{
  "attn_scale": 0.125,
  "init": "normal",
  "lr_head": 0.00729
}
Below are experts of layer 9 (counted from 0) of a mixture-of-experts language model. Rows are named router (the router's row for the expert), down (a neuron's output weights, with its number) and show model dimensions 0-191. Each number is 128 + 24 x the weight over its row's rms, rounded and kept within 0 to 255. Numbers have three digits each.
After each expert's rows: a language model's description of what the expert responds to. This comes from a sample of Wikipedia text that the model never trained on.

# expert 52
router:148103143075147097135092130151094088124143118104142156116123099125121138117127123107114115145127166093121140130148139124162138111182143086138131132141106076087167111154143140140137173106112119121121115142125128128131142154135128125167158096133122142128104127161148130108127113121136139117138080191117137133127134099138102147162136117167137117217132107121172133101151113114126128145145119085096122149115166128149078134138126121144166094169171121112132155130134108113130132134117125126170146143080161174103090115126177109149126131117155130126129030127146157142149138119102133135
down0:122142156145112115076146119110101170169108165114130097127131119140132103119121120121102136115134156138106135181128159124149138130122143138153070122102172164154144127111093147123141098100110123167149128184145114139127152147123166119102131133118122188109092091139142111103111064112159139112140163093149122112105136116169115167110122153138079100129103129135106124127119177136106124098099160111121121154128161131148119126108141130075083090116154119144132128090186086131132107089128154082124099141131109159113164118106118142124114122133163121161153112075131143121104128129100131160
down1:127103143155132145102117072096134155114105137103147118112157124101125115140137114047083154153109087081146089126124130091110121160129151129092150111135152121120091141112168162139080118143139101126156195145131147101097113124148132162141122155151103116104126110127123132175111110142118087111105127172129087131177133108104156183129158107131165134075142113152103107148131162115126081125127128150121102117115117127137128100119105131088098133134101125098129114133105160109091148176116137141138106133117126153153135172130098111155131136103106142108150141105094145145137150085144107139
down2:134130129122116117157136115165123131128146090102148144124078150108122116121138107107100076120138111104128099132085129142144138094156116121124094097122145172153152133092129090128102155156128124126180090094128146144126103171167127088148177099119139067139137121146150133153115163147165124118106100151101109138111137162104124121142168145090144112160140150109138108082094135138121142130095104127138106157122122144116162121130146161138129112072143138164147175110124127125107114134148111133157145128100164187159154119122095137107175093137149105116100138134167076161105085104125154119
down3:116114116170163120123127165180142136133158115158090130093070142154160123146134143119104150131121125119113084125116113123167117170124111132111126153100119074143130169119135162126151124101192155128150119116147136115116127124166121109132112173100141122097146174141125148152165120147134129120171119133145169122134115124125178123096098183110113134132159161102103150149101100063142141159085131067149142135139114135137146105176130148126099143136144114139162110136124110121123125086124112121141122127113146116123103091141144104145135127134112179098075127161136159089093101120119097141
Description: Location infobox fragments. Word endings and country names in geographic infoboxes and tables, such as Unionville Location within, coordinates, Belgium, Romania, DF, MF.

# expert 63
router:142090143101166119117095109150069135146124096074116155131134129151126153131178138113109134133122125087143120122113124131168108108156122097109136093086121106129166127142119151131137139128163121148089120121117138094152098184144111157123131100101154138106132142118122124131133095122122151113146083172129151156135105105141098134187191135128141148192141116115176090086146079129094146153155120079128110146129140132152094122175098113126134124162135118113126099116117066080120150114134129104137110117117108119117147109089143113146099135125157143123153088100144151100102135129107125107
down1:139148147078107164190151124102077156116122129172173142143092146132135155154104156143124119196110129110159147132152076107114123139133104135086091146112144123139115091228089119122159137156130142175121104131114150153114152124124078095125117128111133115133110152154100107114146114127116140162144150151107101116136148159126126096116113105137150157135120122110096157153113146166132135121087109135119093139122136158112123125122143137137122133120145156138126112140141073095150140135153103126157110125167157094106125107095129112144110130162130130098124089121097159139134153109159115171
down2:135117141080122135096119094138115127131141127104140132095135142139157110068148124201097098126143162120140185132149141141142141126119064131140137130172125149104178147141129123170104152129140093155132146144114126078146143113068144132124085149151141117076087108103097139126129113090150141128171126104144107100161151076147133164095135117182134122148139107107158138129105138145118150124167143125106114171111120143113123139097103112147095141123131106088120180140097149095129184113089140112124146123131119106100120134128141108134149149132090127111123145140119157109133151118086108133
down3:180117101118106107148160119105129147111147143146159166162081120107165151149120139125124089087143119129117082123157129136121137093129163118132113086117165103116142094134123142144113103105101110101136119087142128119118124131165145097125169134098135130188134114145108132135156138155108150122132125139114107147107151112154146131131149113104104124149110148122123133128146139111160125141093106155128160128119089155165153167110105130089118112151147125153104157142103166098153094158170143139070167123109147122176162114080086124117148079127113118131167190161170145139108126141151174153
down4:114157111152065129114118152139143103155134145116144133111137110124090141148108135134124126152086160146128097070102101106103120116111118149140148136131143134132094125090124126124131081113133121096150114114133121109081135123094117133135123125142090150095136134115100157132138131144118142124104138083133127116126153159125127121132121126126113169101147150106121130131118151151122139129120109130171139150122117102127149132115107155117143115129117116095108110118107131132165098129111122143138138124160115156096122129118000125152127121124133140161155145138122128109126143131166167113
Description: Mid-word pieces and on. The preposition on and mid-word fragments like we in between and footwear, plus nouns such as date, idea, value.

# expert 38
router:121130143098135140118138151148111098121106120127115125085147118099123103133142139125138125116126113117131102116188170132142084138126137114158135116101107111110143132144130133159131209117120117154099090144132089106087127151144126113115153146122102158116109109108117144141130130117114159141153039141149130117148164113153160172175163167161148114178131172160152127107121104114149110141152093103110116152135159141182100140086128145180169110145119139131108129128110086146117130123115112133165121115126130152089094172122136085147151084144121094114107136121104157143130118153157135166
down0:115117129142158114122132124103180091163157099142123103171163108119135171117148121144135147117119140127127177096114112151143117121162148200140081161130121115164116138158151105127105109127087187118084130089142112110136106157109111146172133129144086120130145113129117115079133114135102132113122159142094139146138161133103123112120109143160166109132168093125090142154171125094136160098108121181138139135093109115093100120126123101095156161159117110127143141161107131129106154128122153155121119122109090122127102105139156178127134168111117184152150138179132144156115139138132105116
down1:155136135137124114125129112122099158157136127142122106150143126146136160142081156097082129106100113106097127110077204162111147152148089093150151142147111156115136122125141176138116132137151142131111111103165153157127146103126087141117159138140114177161133132128172151160135120155163134129124146106123138122119146090159112103124118120189166155149148125065109115110155108181135115138123115129133113088146126136099154116165130147177175174112148133141108110112131128114140146151114189125156147157138128093129101153119153140116145131139105083149133130089093130144101148118125173151
down2:147149161125139097133138089093126135135140129144155175105093125142116164139150134140159149136129122123145141129145127097125105131126120148181159109156132084137149162149160111142128092120089112128114120119137116149158121107133094141119165171108110122154092137105131125181154106144129094117189118162174163122135132119135110122123136123137114148099105159140141114092126078104137135131078128118168142087124151128138133130119084106126092066103127135105149098137113123167134088082105100113105127089127123140116131083166158140119134139086134098094130082126116152141115126213110129154
down3:136100136114113112129132141143107119109109151109097122141083113135153103149115154158129101146132129133148120158151106088114107145164103142129153137134173135128125113142165120112128092097124092146095159073104122109110147116155130128127159121125156104111109080158152118121145120142100141104148125181114148134108094174142125111111145156110116154127145095185160119147131110159159136134101116122112144140160129098158123096085137137123082119058114068108136146147052084139105116156105108134105153130135114148123139122142061161138115125143108074128095157144136165139151101129104134124
Description: Pronouns and determiners. Function words starting a clause or noun phrase, such as the, this, it, that, which, often right before was or is.

# expert 32
router:104112126086164141119144096127135121114144156153120143094150114106118133116097140132129153109140105116096060130160104127133100102167161105142161154155102057162120142084141108143104133173121146101139125113126097102145117113091168143161146121117127141137106132164134152145146116110108098120126124130119127095135164093128125147132132145145107098157132139121108109108095135114104102137136146103110143114103117132126058089164058112132154134130204108130153130113161097122138106116110123107141126108132128110146104134125137109130132097142098113175153062115132192133107143100089121122
down0:111141142138137142136146172126133110135128154129162154112133160113138080136094104079180149154112172156109099127101164120145152088124168126163113153139129092158125115149123125168152113137121130119124161123106100146118089175150149092137153101133117133116133122157100102116121167115174122074124110089127107146129104116125188120109198080131120150146152117151178113105149081113130126094181176114160130162124149138107131100159128124139117123117137114130142095170149112126088145146133150110104154123115164133145116141116096153119088144126148085141127121123115107133117123142148169142
down1:171098138146161140159108089141169104115152099127138139147179139157125120104130136150074128145106103112129157144128139116105136145124127170105120085135108123189106111127116131172090133130117131107110161159131081144126077136122154141202127131089147148138124123130111077152092118150136124154131162126115118093128129111100112144121167113135115167158152128139095144162082129162135147165120111085140102168133125128105097135095140123119127129142152094128093140125152129170137102136135130136118089139117138141131100147145117104085079126103111144121131196129130166070108106126115137125
down2:161163093114123181154134138175145155133112154120119150134084107132140130124175167161124137157127141169168124114140112113096117108071088121153120132113169139141090151109142118129176124093096142142104163122131099142114143148125169107111115111141129134142157102158134133094162140137147138129115155112153115105132106125158157128107084111109144146122141170099156127107133124105136133138139111148154134174154111162138122111120138116052134101156158145168121134147119163104134143132087123075129118084096096125127152078113136181108089139100129125100136096105100117133099134123172145128
down3:109130125128116132080144168128115128170153127124126122136135094144118118114135138159107116148128097171130116132135103138146109138135129115112162140119112155166088152059141085123130078148136117113104112154125093164126144108105130143146102124136125160121069078133136129133138152142106152128122126068156123144133136144142130121113122165146132104102135135088088116173128173142101129103114161150141124148108128116117122087130129133138154148107125112089164115134130133131149149081143128118136118114114125153136125128148000145116110130097129183130131198152155144134112117138151134089
Description: Abbreviations and initials. Capital letters and periods inside acronyms, initials and country codes, such as M.D., RBI, US, USA, ESP.

# expert 36
router:136130099092130117123107154134133130113092121099094148083103109166142109121111112097099123145139126145122105126139145142111118153166145104113107114111068094137112120167093149131097151099139164147117110120150147128126153144172142127152167108154144114108119150140126145154161123109118131108131040160128074104092167131110107124150170134130116124168115109143179113117115095161113121141150122099119106116087165112151061121173113096119172102180134145127124123173150135106134174130132154143141131106087147122133121109099159135128151153143139120114151080121148121126160144108110116121
down0:109144107123148141174131153122156095123109150171141128117132162130176127103143140144127147174122125178098116127101101106112108149148137148128100127080116109111088118137121141162085170114118128138123117111146121116129113117163150141152072110109122112108158152142145131169118131151135085116108127160172056080116126156139127094140142128151109091134169065075162130145155097110156095167112153117108126091118151120129140124123101152132146099093119095125102133134125130137119108144124107106149145150099114125076132142144159117175144154139109079119078118128096142142143115095104125128
down1:136086114148104121121143109126125134141121146144119119086136066087111126119161153146141077124095162137104141140136109073128145106127167137132106147124138105113138125096112117148115166167110134103128116185147169161144089127177131114158144102080141130130132144125125170175145129140100130122156107097106102107086138148121135130104091132121120122071129142080156118095105153161145132109124182093145121177125148100089128149143153141125136114102109121133127109144136070103128119127129112122151140155147154146112102130167185155113138134197152150131131145093124117133109147107134165116
down2:070118156159110114101103106108136156162116101122172143132193152088123104113121150123106130106093109119154124126149122122115127186113153124129148096135111161191135123103100091122106090144140155102136101125091159161121078108129121141151131086133130114159130094164110150088116097125097113114117162120135116134113127175142131097126164126110116105157171129136086152112149130148151163112094121177156127145121091139161115126116110175120123129119146160153149173125127124135137113119165084172127141106111123105132138146122075141109072124148104115147147139131129109105105146131114158143
down3:112120121129157160122116169117153087111128128123124133086160114101107091131116148111124166113142080136109138141146124106130150110133086107147110094170146134099127155132069163128109127125143143114194132102158138135149119151111156123147164106124121159113118086181114118123112150095138160139136110123096158112121094146124135145110063171130165101129146183151091169140119111132136186129160110134146127142158104140160096120169163147131121155132146098164149076113148138122144148110120153154110159122120109120137116107126143141143122095108136130130144149110137076111111140135183107079
Description: Separators in date ranges. Dashes, semicolons and commas between years or list items, mostly year ranges like 2002–2022, 1991–1997, and lists of years.

# expert 29
router:125075127069194126126157108164139143148175152114136125085090164119096133105113132151101123171122097146132127156154132146139140120216096129168142142164118143124121157102124153118109144181130142123147141146131096107133110167118163150170171108149133137122119180114129128137153114143131087137125111134125120127124168079128135179131134148151158120145117101106141119150138119112144077120148123138101159120090143146100060120160126130153157132125143136122141134141145114147121150102098089147130181142137119163134140123117141129112092119178116130143095102098141120139118149129119126134
down0:156131104148107107159126142137093139111113134142140141115119126152147105126134136178152151105089156102143139168129148131134119086130086163092133159136144140151143116131129121126142123137119146087163097148162166122134136129167131121113155138118105145142120127136113138127153096132076118124088096139087127113144118105104134092122094129068149111112139145149169093156119150175117132119139138141111119065126134121186104144129149111076102162117143146151071146148103143135137167121148086106135155129126177162136145113163105137134197127166125177171133161112132149118127120110121181143
down1:108105118081150093151119102150112107079179120093110141145110114157136174123134103120148090158145087143135169116150123159183127157157114097143121154069156116144137085121148147159099115140123112125109150085153077102154111137134144135102110096146143122107128085148137140105094086082141091095124134128109120139140149106086125140150124121096155130150178093141157140150100150134142130122155141143137089123103110103152118137164133107160132107134162145125128125142157157099133129125114133109124174120150137086116096154132083092156160098113088117125139130157136127102107113120132166154
down2:121178136121142119096125144107130119137073173135105100095120167099116087150137083122172125135140144136175131124187169125174147158096131149179132166119138094099145094133153136101144157178148127163140159124148133127154138139171095130097135175128173146141104119122176126109152127115135151122134131162114121152156104088129144146147116148154137121118107155151152162122161126084134141141130126081106109089110113127131144116147125144152109161147151094149137115160135178101149152145121151107128100112151133097106099120189171118135117173126119135133140121151111132110120161134138127142
down3:138140138142119151132115111143134125149153144145140187109127188132096138097138123126091135124116139099138096127115107121143125099152152134112117156073123109126137106130103115121094122139094139136113117069131136098161090151171150087137146099107107111133063114123088122136144169136157103167076100124121162129091098148125109093113094102116104150121155096133134112123127122134149098130114137113100123103151158101126119129129115145135139140128099122133102100103171112129122110136101147155099113103155132114154157123183108103105097177090083113115139151180093138072125130077109125169
Description: Capital letters in abbreviations. Single capital letters starting acronyms and codes, like K in KCTC, C in CID, S in U.S., M in MLA, GER, FIPS.

# expert 24
router:159112139097195126148128130143136150142096108093136111100100180146114148119141105107132122138093156112132130117173102157148125103160143071136119129114120165142146115121128135103119164119120080135140080135086095167110150128158144149144096121161106129120111177083137141162131114144124166105133115156145133120137136088129121152124117138130119112150143144096136121150123123114103105136146126131111142110160125119138099078125091150098132142179108130083179148168116147106129152133071117110114113144145194168146132116121136112137143145103185128150173108103078128120161152129130103154
down0:141133107129184141165158142093102099170139116125115116170128114116124121149140162125133136159149120166128140109163108129149110158118144099133138121092073162098123105132088127130126086121120078131134137115191132152089151121154143063113106142130172155166115123137098144154136116110146126130124167154137119135113158147125100154096129098147183141127127118124129127135136084127073127128132159146135064133139098099073126137138128100157109090169116130133133139160125137111097130130109118114093115097121127114097156098164103143149130156113141148139132128118137091065148131092141156168
down1:127143171104124130159112148103126129108126141127151082098094153131094095169137135095114167124125114129110113146125052124117120127148113170114106133126112131144107134136120166119126100099099137130127108125155129110114115124134079166146133133091134095133120145142105078071112116101133120104113154108108094123073132124088142133115118105091132124126107126094117133161118110133134109138097152153145143096118193165143103171163146150169101104121161119162136128080171101116147129137106134132164160087152102138105142139091133140115103154104132140110141146085133154134149097062129086127
down2:110114135158089152150095118133096123136142130117105137129149138141097134123102176094160130124116146113148140113093159117140206133100098113126167102134114136146138094113110090104089133161151102060110132144160077082144095099129141117113113115127083070139112132089102110126122096078112137149101141112116114161127103110142153159123154094128153100168172140148102124133132158145129123105171125079134077142111105145133086179169126136130123094125116072113120118123143081147105142134108147155105146112129107106115132113112133132125135100127129169118112134129122093120148142110126127136
down3:107089120167134093111146125181156138136144168140136133115121142129123148096136107154138094126098130147114133104159113148099137131171108137098124143145052137115152140135144119154128097111139087077117132103146117130125126143123117121154125145130124150136059149147098126143131144121142128080152137132090101158148122137085083156125120141142113148106122083107142113085146170113143212107133143107119125111153093131146102147111136155117132105109113082108134129146123121131156141125135117151110123109115078096142138099138120130124157125080184147113105086168125139064104150152089132142
Description: Capitalized word-openings. Opening consonant-vowel piece of a split word, often capitalized names or words after a colon or dash, such as Fe-stivities, Cho-rdata, Tra-vis.

# expert 34
router:141134102085182101134118129177109113132112110141114150122100144118129107152109117140112164145138143072130124131152165095148089129162123124146150108138101100112150076137158136138128192085124103132171109107132084120124093136113139090102120090123131082128115145108118164099110112129149148138102113157093117113110134072139127151112141144137125107185109064131107148138136175153147132140124134135111102124123145114112080122145143097154135104180141100107160200135160130114105158092102121149164168138130137144121093091147140142142131086125137119092129108134132139115131127150121128133
down0:115131104123105152127112114117080113156139151134126121115117098114139117123132107106107098170096138131164130152146170135133139153078139106120086128098107083146155083142097119121096121133160158139138105127127149110148124132167116109120106131111135139157096120127155155172128113163150054115180171113148157144081097170109128146104068118117133098102126067117124135081145077139118141149137118113150141130114091159137146138126159165052149169103121122122111134145120142121119111103155119151125135126124148153127110119170149099145128101118102105169110128093137172119142140118138135115
down1:151144080132136106119122127059115131117129082162138138160102167116133083127101121114148112192139121115132147136111147072100098109080109141125109135152101114092113105127124109121155140113139154104097107126116097103100153111090058133131136138128094158113149125124110142126091086100091169099159138099127121179206141145130139181112086133146123094153163128121144129113123126139117135093125094107146136160141139134132117100105161109147133112103148091086137124142140117120107147141145128134117108146122116102135136124078093117162163146144136142133155149116120137129085110161122114121
down2:117126101138166144092132077136136140139084074132129144108091160160128123075154091103104126101167111127150129151145122085134104129136142112107126121129087068122106135163136102089131128087087135120111135098102130148120127085189096154112088125114142114083167111142137161108101124136094111121117135131081072085114112140099146092119106101103108158149131143125113110141129120160085137142158116134124122151129130137136154078133174155154184110120169113128114108132113102141163114131111130142148129154146151107136098112097122094153137102111110094148145117105163145155128133133140124121
down3:095086166125160133092121129131138095158126103111091161142121119114105146099137138122135098150137098159092127133158135137155148094133136117135107083149170140106114145146128109140127167128147084156144127158119128114102093138088116102128124143148127088153129116118124082097148110131143122144094133126165121177159141138116111110134123134074156152084109126166148144139137153140141108117121148127136053125106112120164059131152127136168184128172153127103136080117157142097093165100099128125101110105156124101127138106115145156146109103149131119143138164122151132147112161081116176129
Description: Word-initial prefixes. Opening word pieces of longer words and names, especially Latin prefixes such as ab, inter, pro, Rep, Dem, Ind.

# expert 6
router:117136102108126109129129125152119134136138132138132115130112134105127124076139137142163136121160139115114145163122123146102124156188163110154115095137115130113131133144130140112163142092135117152116078134118122111118148109136092119176164081127165116124093139148121131147108098106124157082182096140114106109139136117129155139103141119169138092203095114117102129091156130165146162131157127096136106092104142116153049147133118169114140144117119125094175143119139118129130112083164119129164136149139132152126149143117154111131100121114155138113105073174160156163077147107174118151
down0:198117145107078075122136145170091177114095129085116115082124149148099100102156094117136114149122152146093155167131148173096155096146085130152138170110147122118133135128131114121138119134128135091155129107112134143120123085147106094159097109124157150149138144202123110138127099138126145148160141162136139146138140140164145128177110119153148121101099114151173112128137109152113125123150126144123109137103145117084101099129105114091127085085161158115126150136122130100120115095148103112122174132138149089120139113153083112121135134119099087096105142116138114139129137116111142172
down1:124131181166108147071113168094171123135134116136085136123130162160135127143119107106117146115123145073135122108146116121151071120126116148132140194184142117090140172106132093131137119151151140128111130138158141130136108134173169128109122100122150109136124139102153086132131135126153135119129161100107132121086126176112129117171171142137162077121130130139140146156143103116127155120121126116101145147118120189119139139136093122130165135139177147129105119186130162148124182167151097156139101122110141099143107135151076088162126124129116150124095149113116156106123130124113086126
down2:086142123108128129160111113128110117086127147127132187107124119073144095150120174156165119114142128101153144153125132145118113156136130129115124123130132145111156147158153140126163135135133131154062135086124123126150129136158127095086113196132122112133119160143128096125102135122107160146187100098098169144100128146144157134115115122102142157145076120138160132119135112148186150101154170148146083126145129136128130131091136190204129107167163141135141130106100096129151113135147134120136144117115118099134148136146130126117138148107149139087143102178115182156119115127098139144
down3:112102110162106141090103112161122113141151148142150129142108110125127129129111162136145105171171154144141115150099157111077163183160097151109160132116134136109157161145099095155111143111186124129160089146161123129082123152157125163145163137136127120137163137068093150122116139162152079120147153175140120108133128139138164154144135102135134143131147106096122115174119099107105129122127134083143115123169101143153189130092165138157146100138146119139135114129127111118115103134111136180150147126149114105133140115134150155126162094133083161103109099153133119110156141151091091150
Description: Closing brackets, quotes. Closing parentheses, brackets, braces and quotation marks ending captions, country codes or titles, such as (far left), (GER), "Hashish".

# expert 53
router:150081127095173082127086141137095139111067125119123150149113108122086150115119107117150107091098155132082103120142141135152117122141124092150153127132140139069113126145156124158135155142094139165122114134118156142139161170135124127169140111154133099098133108109082169140112138124100136133100109169152135121155144094139122092140106126161142113171137129098162123131140160126127070122132096126114139173129085099126123166179133096112136154131152176073152148097118088132107125135128101159188115143124125124135101126121138157145125143130153145151121080123104126135132137148119102171
down0:134149127115164117113112129074129143129166160130125133146121138135175137129149136147126146167144114107138127168099169136062207132128089141137103154133187140129136128148100132097119098143135111134115166145149134126104145108143123118143131115159080107107143126130147150129176124183124117119093204132148128162124128135117156140096154122136153112103100119103114088107113118159142150070121171109116109148112132145095113120123123117079091142110173136109099111130146090144134123130162123129106121109123161104162134122084103138141154119175127119100103101124165090113152150135137153141
down1:110168123162084132145117120137133098155059103158126130124164110158113172124144084102083141090139129115103121133182154118113098134080136127132086103123081174153093129083097124100150104147121118144117129128165151128112093079112111133128117125177136120135116125147122130135123133120105156090152114107101104134132121142187105105151144114129125129108105134142123156108100131117132109124135133144109118122080122138160098128192095117149119117143183065120113118114118134118135125142117112144121130130144128101172093136128128134156155104120133131136137131097068123109127177122123062113
down2:088165118072106117120115123128128110104094132158143113161160150153114142110149133134105137093121165140101148162144178138152084075108111107101098108143127135110137127130121156100130094136082157109170065100117150131098128134116119112140108132122083123136118115123104149124127116115100141160158092113117101125140099142179139084135169092113169127104075110124118158113077127078139164161106127119160147094132152110115143125172108100136138152102132114105141121151127133116144124139194126153092128099107118165127125166132123103155133128162154131142146151122066127122123133122130106137
down3:098137071111136175096147144149124125111129128139157097138132134125124107153108136138105131134121136135175110117097121101127129164124121095110087117091127118096088087155120131087147181135115112117168108105142140134128145131136106109131108148113131163121171143135189108142148118097109104106144157171084156143100140136107093139117068144091141168086165139106152126130163121094125127140153133128142124130177121130105174114132157152112122118115126103139119124088123122152175157110149161086097109150123177138113129163156185128128152175112110141116147120113142135125132081095133123170
Description: French and Romance particles. Articles, prepositions and accented endings in French, Spanish and Italian names and titles, like de, la in Légion, des, -ño, -ère.

# expert 27
router:134086143137148136120079133152117106118141109126146143134128152137149114109092136114133133121107150140112117172121146132132147147208112131134128121123150100102139126125159159119162127130159122121103132161121105120101167137150133125159124131095164145140119177147129137147126143125124147115115050165089115126136128120121130110127166137151172132159164139114142183105132117143106108155175107090095180114129139147126066144187118115153148112167199106131152153111130155115144110117100150123163128165074178138140093114125150109147134138140131096153150105131164164137147139120133129103
down1:169073103156116117121133137153088095095123090091107118136068132143117116129112090086130158129105096165121096110127109105136140161133135122124178120127134074136131135148153112147159132136142132155114137137168154145189142137144174160139127099114130139110147140156132139073121137098182115114097114124105115126130119101118146147099133124149121120130115126126107167131147121135157143127109127124109107133129133174129177155105101050192108104088107189123133115128150125124140141121122128127150120129100151147147196104124125087133142119133125133114106102112118117126164113160097117090
down2:147138098143155077094137157143142085146148116146118111125081121126109135131113105138142140133111125158101108175076139110135097146115118156104169142116151151111157144088152122146137155159153121101115140133147141166121084098152125151110140147106129098136158138121104114150111171109096150111125142178087151124117135162100121134146129139090146125167125140100136139112140157158111094096113167158130086115169140125150098096150110129104144162152133137123122130136144128172144100139162125103145113143119156132170121146152160099116149157163157141150111171190094123122061150124147179142
down3:123107123160099136119108078172106129103148127120126161135106099142094111121127148109148146128083125110120150133145119148157146141140121119156131129137118116132146160126150147165140106112113134180116090123124159166170079127085106132164072128101150119142114116147100130161129144122102143073139137154136130132109168165134145114163134094151109130116106124133138129161102179095111195139138133154119130072163116119143153095133168166149117156155143087168129083111127116134115112130137113102135109089114131153130153105147086129129114141151157174076150100113132116126128125134153190096
down4:141101096148128098152128100148098127084122079094135131117115129087146103118104104129112117108123128143101114186146174093113132105139117159128119124139092126108139124097128145107137135128137073175106116121144116097168110094119110112127114119164136134134158135123153136109110111150154149130134094127135122129137158108095109082105124109163142121105149155107141092121169110134175142073093157114073172156153103127100128143124153104092111132100108126132159117101118112133154143126123166122127149181135125179088075173136142118147141135141118107110113141118134108172126088107077136178
Description: Wiki heading equals signs. Equals signs in section headings like ===Heat 1===, plus table pipes and semicolons in score lists.

# expert 12
router:112129129115183146116105128116128132118161147105136152155111150163099136077106113114124147111154135113152123094174124115161120145214120145135140138170124124159121083137149094114122161145117119113100104144142141144120124151158118125133137111129121141126075149102109153112119122124134128085099094150107116121111155110079077091116170131136158110153103119125128127103148109153152153153124122142130156142136147164126095111174130105131142132089126116137126083109113118101147154119104131181188157123120138152104099128090148144112173149071169145134127103139127119170130175125117126186
down0:128122130169113113141108128134134151163152119109093147123137138105136111133127137154126113116122108168119120146141115116127106140124097129107113133095126144123134120128097100170146159162121111112113118090131089139138119122103107125128140116118125131149136110149170108072131128144149149152130127118157162088106130134112153161134086166111118112101155112154131147162128110121093109161211117145151156142086139140143068129140163177130119142130149139160087118133111180170167143116178141118109166081058202148096161136125108116169106136127137144114120118136151079118137098121100105114
down1:143090091158109128141122118141153114149105147135101105129149097133123147104101137125140125144137160082120088107144107135092111138120179150093117110090138118136108132107217076139153143084135101108128100116131156101141122102144139130103129168152098117154129077158104142190176181167123139125122094136109117107110116144119137117102135158131155142116139153179106142121145092125134169152113133142139135151168098112115155135075108142124140113103120144096106126115141178160125118162105134148132119141146134135090122093164147115101141120124137108113091167123145123117133096128150175155
down2:124156141128127159151145098116128129138126115135093082129087099126099153155135113128114126124159138150093139149157143141127116112124128121121071119106173093124152143096125141116139154111117114157116136123114131135145095171070146146126112118125104132110106148134139117140070124134200095115155133095127133129140165133104159151120153133075106155149141104100136195120102100090200093172137121135129155102140136130168110128110085153138085165149130111105139108140135157160116069140095135118076107169099121158148137145121135108115159098139102143110138147154160139112139112126129127117
down3:144128144082158148129168119124148123169153079127135163155142123132133119103127158121142133140105095142161144103091138112136124146138085116081089153091147121151139119146107094167116160113123126151118092140044101154107153136134158117168184132117137159101118142087150149141104101122148119135071121129160109111134113138128140100139139127146163154140119127141136095139148117141147105141092091161100103142159118180093150117087156141131141141083098097139134131110146118132102128143103127136145132124093158148092151113082164160135102107162122139113090102134158106154130152159156107142
Description: Lowercase word-initial pieces. First one or two letters of a lowercase word split into pieces, usually after an article or adjective, such as g-ig, p-ipits, k-ilometers.

# expert 30
router:168100147080134099089104097151107087164166153118099146076111132118124130083090156143153124105138111094139106124135137127142176108164143109104133147122113104124126104108132157127129167126131128127114102128112125107122120128113126090140119116104122148107152125121088132108149103125126107102142102142144143076144151079146092168150145117129141141171134120112070139084126133112128106125107129123110156152134125101110057146153134140136121123145152144149102117104085091097105102083083157136174127130104150146167123107139147131166130110102124142135128059119133171125160150176154130137
down0:094138122094126100137124197145127136113142110072159139129177107097140139107134130157134132126126124135159099123168138098167127159135100110119127122167112147120138144118113143162167140134145119121147153117102143080097124159100126138103172131109111097118143129093134123174145115099116110142095124151113134088068119155116116126126144114163104109099129136127109117127101083165113130141170135116116145100106087132096129065097154109127145075108131135118133146139106112125145068107149127116137149164139102135124088178119122134157146167138136144125144092160109092149177129109142164174
down1:137120142120066098125155157134141127128140122093138139138131143085150130084132153144130114119104129118155137163113095133109190139155147101099140146131163110115150132112166136157156109141144138145153090153155144092144123128117068104147140106116166135112101118163161127136128150122130108149136111119130171152147106137134133116160097152142134129205101155173088153163149156139123154117097130164141150143151133150108169104151111132100120091087117135146077113147101123129157168142144157102097129133129134133135146099110115074157158084132081103111112094141127164166148139110133140153
down2:112138127144165173114143110126108125143162122138077085087078128111109179128154115059073128121145130090142097086130131112136103144108101134116133095155159080142095126118139126140138155104111100120133142155194111120124120135079137143116114144132130111141161141110129123144101143107134147134111101111130170129143161132131130167122132131128123123113165106106154141111138131124097116119123153091107128130111116161116121108152116110167087136166096106141130142137141141110129138169104119127162135160063138118140111133157170159173135101153166145117102112180058122132134136169157125120
down3:135155094099094165092085153119116141139138146153098148110117105091114118088125172131164168151084114160162137176120154164131137125115079173081151111112148125134175117123127116134139134142127175118083108084083137123134102171139152160125103134108113117125175146103104120107133161114110114129080121121130152115114139142106130120151139111140139106086108131159176121157109110142165131076177133132091125158156132117118119144105108121118159137126124105124140173135111101125129111142147125108129150133110113159139146091172089139109102160113110167120087091139111162118101132150126150130
Description: Numbers and numerals. Digits, whole numbers and Roman numerals used as labels, ranks or counts, such as Section 102, Flight 111, No. 10, Region 1.

# expert 47
router:159097138059182089138099123152111121109139131085133146109111119137122126099120136104116131117127166104133124134136149130150128109197123098138136129125109074086156107142137127124139171113124109141116113151133126121134136155121122115164121104118134147120108141147141144110131134114126135112142087203112127137128140096126095134168146124172141118207128104112156148091138118135126124141139133094091128155109170146142066142162118121127145113185162113114141165128138106102117151108100138115165143128061151148128100115124182106141138134118141130127127051143148153130158134113102136134
down0:137118140128139163123122152187121135110140147126109102131162112103185125092113135105125094110094135086132145176117170132183095067093100162114163127107130144104133129141130114127109157147131130161135125114155144116162127100122173112102113158137140126164084091118135077107110117105144153126104137105085128170171141109124145122155150083119094135133106080120154132140118127125145190119139091105116129133116144120137106136129128129140081151139147123112089119164171117143144119154129131150132076127124147180114111134127075150114087086107114112106120128128092139100118110099136125108
down1:155124163107119127110150067120160122089169127095117129089102126083148118122136122142131143091122121115153132145153112133146132116099111131104130131144114093137166137111100148132121118143143111099115117148092131100162172124160110120048155112100100114123116121114104134170166099135126104105148150135113172126137153124127156118142127112117165171131094134110141117119176146134121126112104100168147146118136121134152118114138116121180172188118105156146116121123121127185131155124113108116120117101157166106173130129130085153161130186119132130093126132097137077174167163137140141165
down2:144046102150172153110114122150188130139116138110104085091143158137150163144093115126160146097119143136119123092118115169181111129133119151160165129153123127118113109119146157142129135121130112178155130135125159113060101113134117112158112132149139123110133120086170123156125135105140102162133162149143125141129076089089115091082155126104141109107122096132143106124131133136158107140148164147108149133123158107108142132122120113125123145152082129100156070093128104105104155115082133135167115125165162086114129157122156139127110129105136133159124112124094158107113124092145107143
down3:143101108074137104153131094109124093134096160117145111142091127122150151123112145125141114122095168102116120116154076116116153128131185086133128182114122140140156122152143122144174109169138090107114138123116178115116130089109167129106135108140149137140117119147112110128131099132122142085159103099150112111163115143123093133150080134154144156123134150165115123089108100161151115131123148106102108144125149155109087165100122106149141136144174110171149129158113169127105092116175130114077128134148104108051154120171102111148146128122132128137119156123124149101144135177111155136
Description: Model names and years. Mixed letters, years and codes after brackets or numbers, like S in Heinkel S 4, Sc in B.Sc., 2008 in parentheses, metric conversions.